config = dict(
    num_hidden_layers=15,
    hidden_size=96,
    d_expert=32,
    router_score='softmax',
    normalize_top_k=True,
    optimizer='soap_variant',
    train_tokens=309300000,
    max_steps=7071,
)
Below are experts of layer 7 (counted from 0) of a mixture-of-experts language model. Rows are named router (the router's row for the expert) and show model dimensions 0-95. Each number is 128 + 24 x the weight over its row's rms, rounded and kept within 0 to 255. Numbers have three digits each.
After each expert's rows: a language model's description of what the expert responds to; "comes after" lists some tokens at least twice as common just before its tokens as in all text. This comes from a sample of Wikipedia text that the model never trained on. Tokens count by the router's weight.

# expert 36
router:145150107140095094125130136148127128110112144161106101121158100108097186125170121100116113098098137135137147171158107109156163119120139118135118134119127175127107132145112172094113078127171130136123140169140109078141139112106172104154103122130118123177135106107179086129154103131130137126
Description: List and row starts. Dash or pipe starting a line in bullet lists, infoboxes and tables, with the first capital: - W, | L, - D.
comes after: "\n", "\n\n", " |", ")", "| ", "-"

# expert 30
router:135171171188150128119102113155123129115122115127102102140140110115140144118142109125144108171149119159152134119132124138161169129131127091160088128120153112141141103153155136169106123143124093104140148141134085115134148128100141131098172115107151095156172116135137104156170094165107094069
Description: Paragraph and heading breaks. Line breaks after sentences, section headings like ==See also==, and table rows, marking the start of a new block.
comes after: ".", "==", "===", ")", " ==", " ="

# expert 4
router:160092114087129109096084143162127107121084180099086131131185135111164098133144144102107110133101162106162127142141107130157086099124102164154101160148158136121138140161180134127141110148111136098103135147142134140124122113156109139135166111152165157140144135148110132105146138102106140131
Description: Trailing number pieces. Second and later digit chunks of numbers, often in tables and years, such as 1'928', 10'80', 5–'20', 1'000'-acre.
comes after: "1", "2", "–", ",", ":", " | "

# expert 56
router:151166171132146094121100093148090141135144109124140113137121113117141110113130109155157115168122105151122129114125106114152139100166119087154111158148124105144138114171199116138118127113093098113132155125086104093133155092104134139125163121107151094147103115114133097152150080170106100102
Description: Sentence and paragraph ends. Sentence-ending periods, closing quotation marks and paragraph line breaks, often fused with word endings like -ation. or -es.
comes after: ".", "==", "===", " ==", " =", " ==="

# expert 6
router:131125181130132102121100125150134099095157114125129127105109169119135124091120092147151114102143110155144155117166117140147121152129099167171146167092141132105124122140107160173119085150160104182122096105182128132129142153098103089132155080105113120121143144134132150128127146124121080151
Description: Conditional and framing words. Clause-framing words like if, whether, because, and in order, in case; also dates and years in tables.
comes after: " in", "2", "1", " in the", " In", " to"

# expert 1
router:181115146081109175134135124148124085115090104141119147167076110096159107108142108112090099103158121130168153111145130114136167115133136129111135133079139132142179118148101156124118117120172122173097135099112099105151170120098132115137151120145116114143112161156105110131103132122132118157
Description: Table and list separators. Pipe separators, numbers and punctuation in discography, filmography and results tables, plus infobox field markers like "- Born:" and "Singles from".
comes after: "\n", " | ", "| ", "\n\n", "2", ") | "

# expert 59
router:153135165090137120130150123145163118099122159170107093132122131113152100130127126090146100087164147167141115107156156149132151099086108126136155110122160163165129120169131149124123123135136134141114125095152109134162162121088139095140126053119086103118116126115112132106097122114177155140
Description: Comma plus capital. A comma fused with the next word's capital initial, such as , H or , K, usually before a surname or place name.
comes after: "\n", "\n\n", "| ", "2", ", ", "015"

# expert 19
router:116166144117151102120110145171059162176123114122127176163095100124143098133124154109186135088139114145154146116116145138131163151101102121167151125112137110132087127157139156135114178142147103103123143152145123139120095144106133115120139117096100147118138094129127128155107181109151113120
Description: Date prepositions and months. Date phrases: "in", "on", "early" before years, month names before years, and the first digit of years like 1(970), 2(008).
comes after: " in ", ", ", " (", " In ", "In ", "–"

# expert 48
router:133101105087094143104168138157188082104117130169107104150093115107137137106149112083104083106111082124140166115165117116119148134111130146130154116088141120135139138128098154133125145134170140148150142131148125141151165162127123094128140121106121101145129144139111137168129135134140079188
Description: Table and list fields. Tokens inside table cells and list entries, such as No., op., venue and place names, JP, post, asterisks.
comes after: " |", "\n", ";", ")", " –", "-"

# expert 45
router:145159162148138151112102165131084163140140142139116168149089103122167108111110132091119129108139100150151148124124107151160117137115093092162157092117142100117122119148115138123088171100134175098084134161155125139113111144123136123105091110099103132096162140154100130099081146108119113100
Description: Before years and dates. Openers that come just before a year or date, mainly (born in biographies, plus in, –, age and month names before a year.
comes after: " (", ", ", " in ", " (born ", "- ", "–"

# expert 15
router:166076110120137157098111106157107126095118187130104107150117087086138149163145126105096133137145134101087138121171121125164140110120138119166161144107123137151106159144118105137110135153162159128104121156150132089099121083157130110148114093142086118154107130128120104128092111173141142139
Description: Score and list punctuation. Hyphens, dashes and scores in match results and lists, like the 0 in 2-0, dashes in credit lists, semicolons and table pipes.
comes after: "\n", "–", "0", "3", "2", "1"

# expert 9
router:114101097108081171117154138139174082126093166144120095144138133095133099112160138110112093119113090101151149088154134145110121125088134144150136117085152091129153159137125112114148100147166130152090150095133153114102140137125162106142115086141092108127116147098097144163133130104139119153
Description: Number separators in tables. Thousands commas, decimal points and digits inside numbers in tables, like 65,912 and 31.111, plus pipe separators between cells.
comes after: "1", ",", "3", "2", " | ", "0"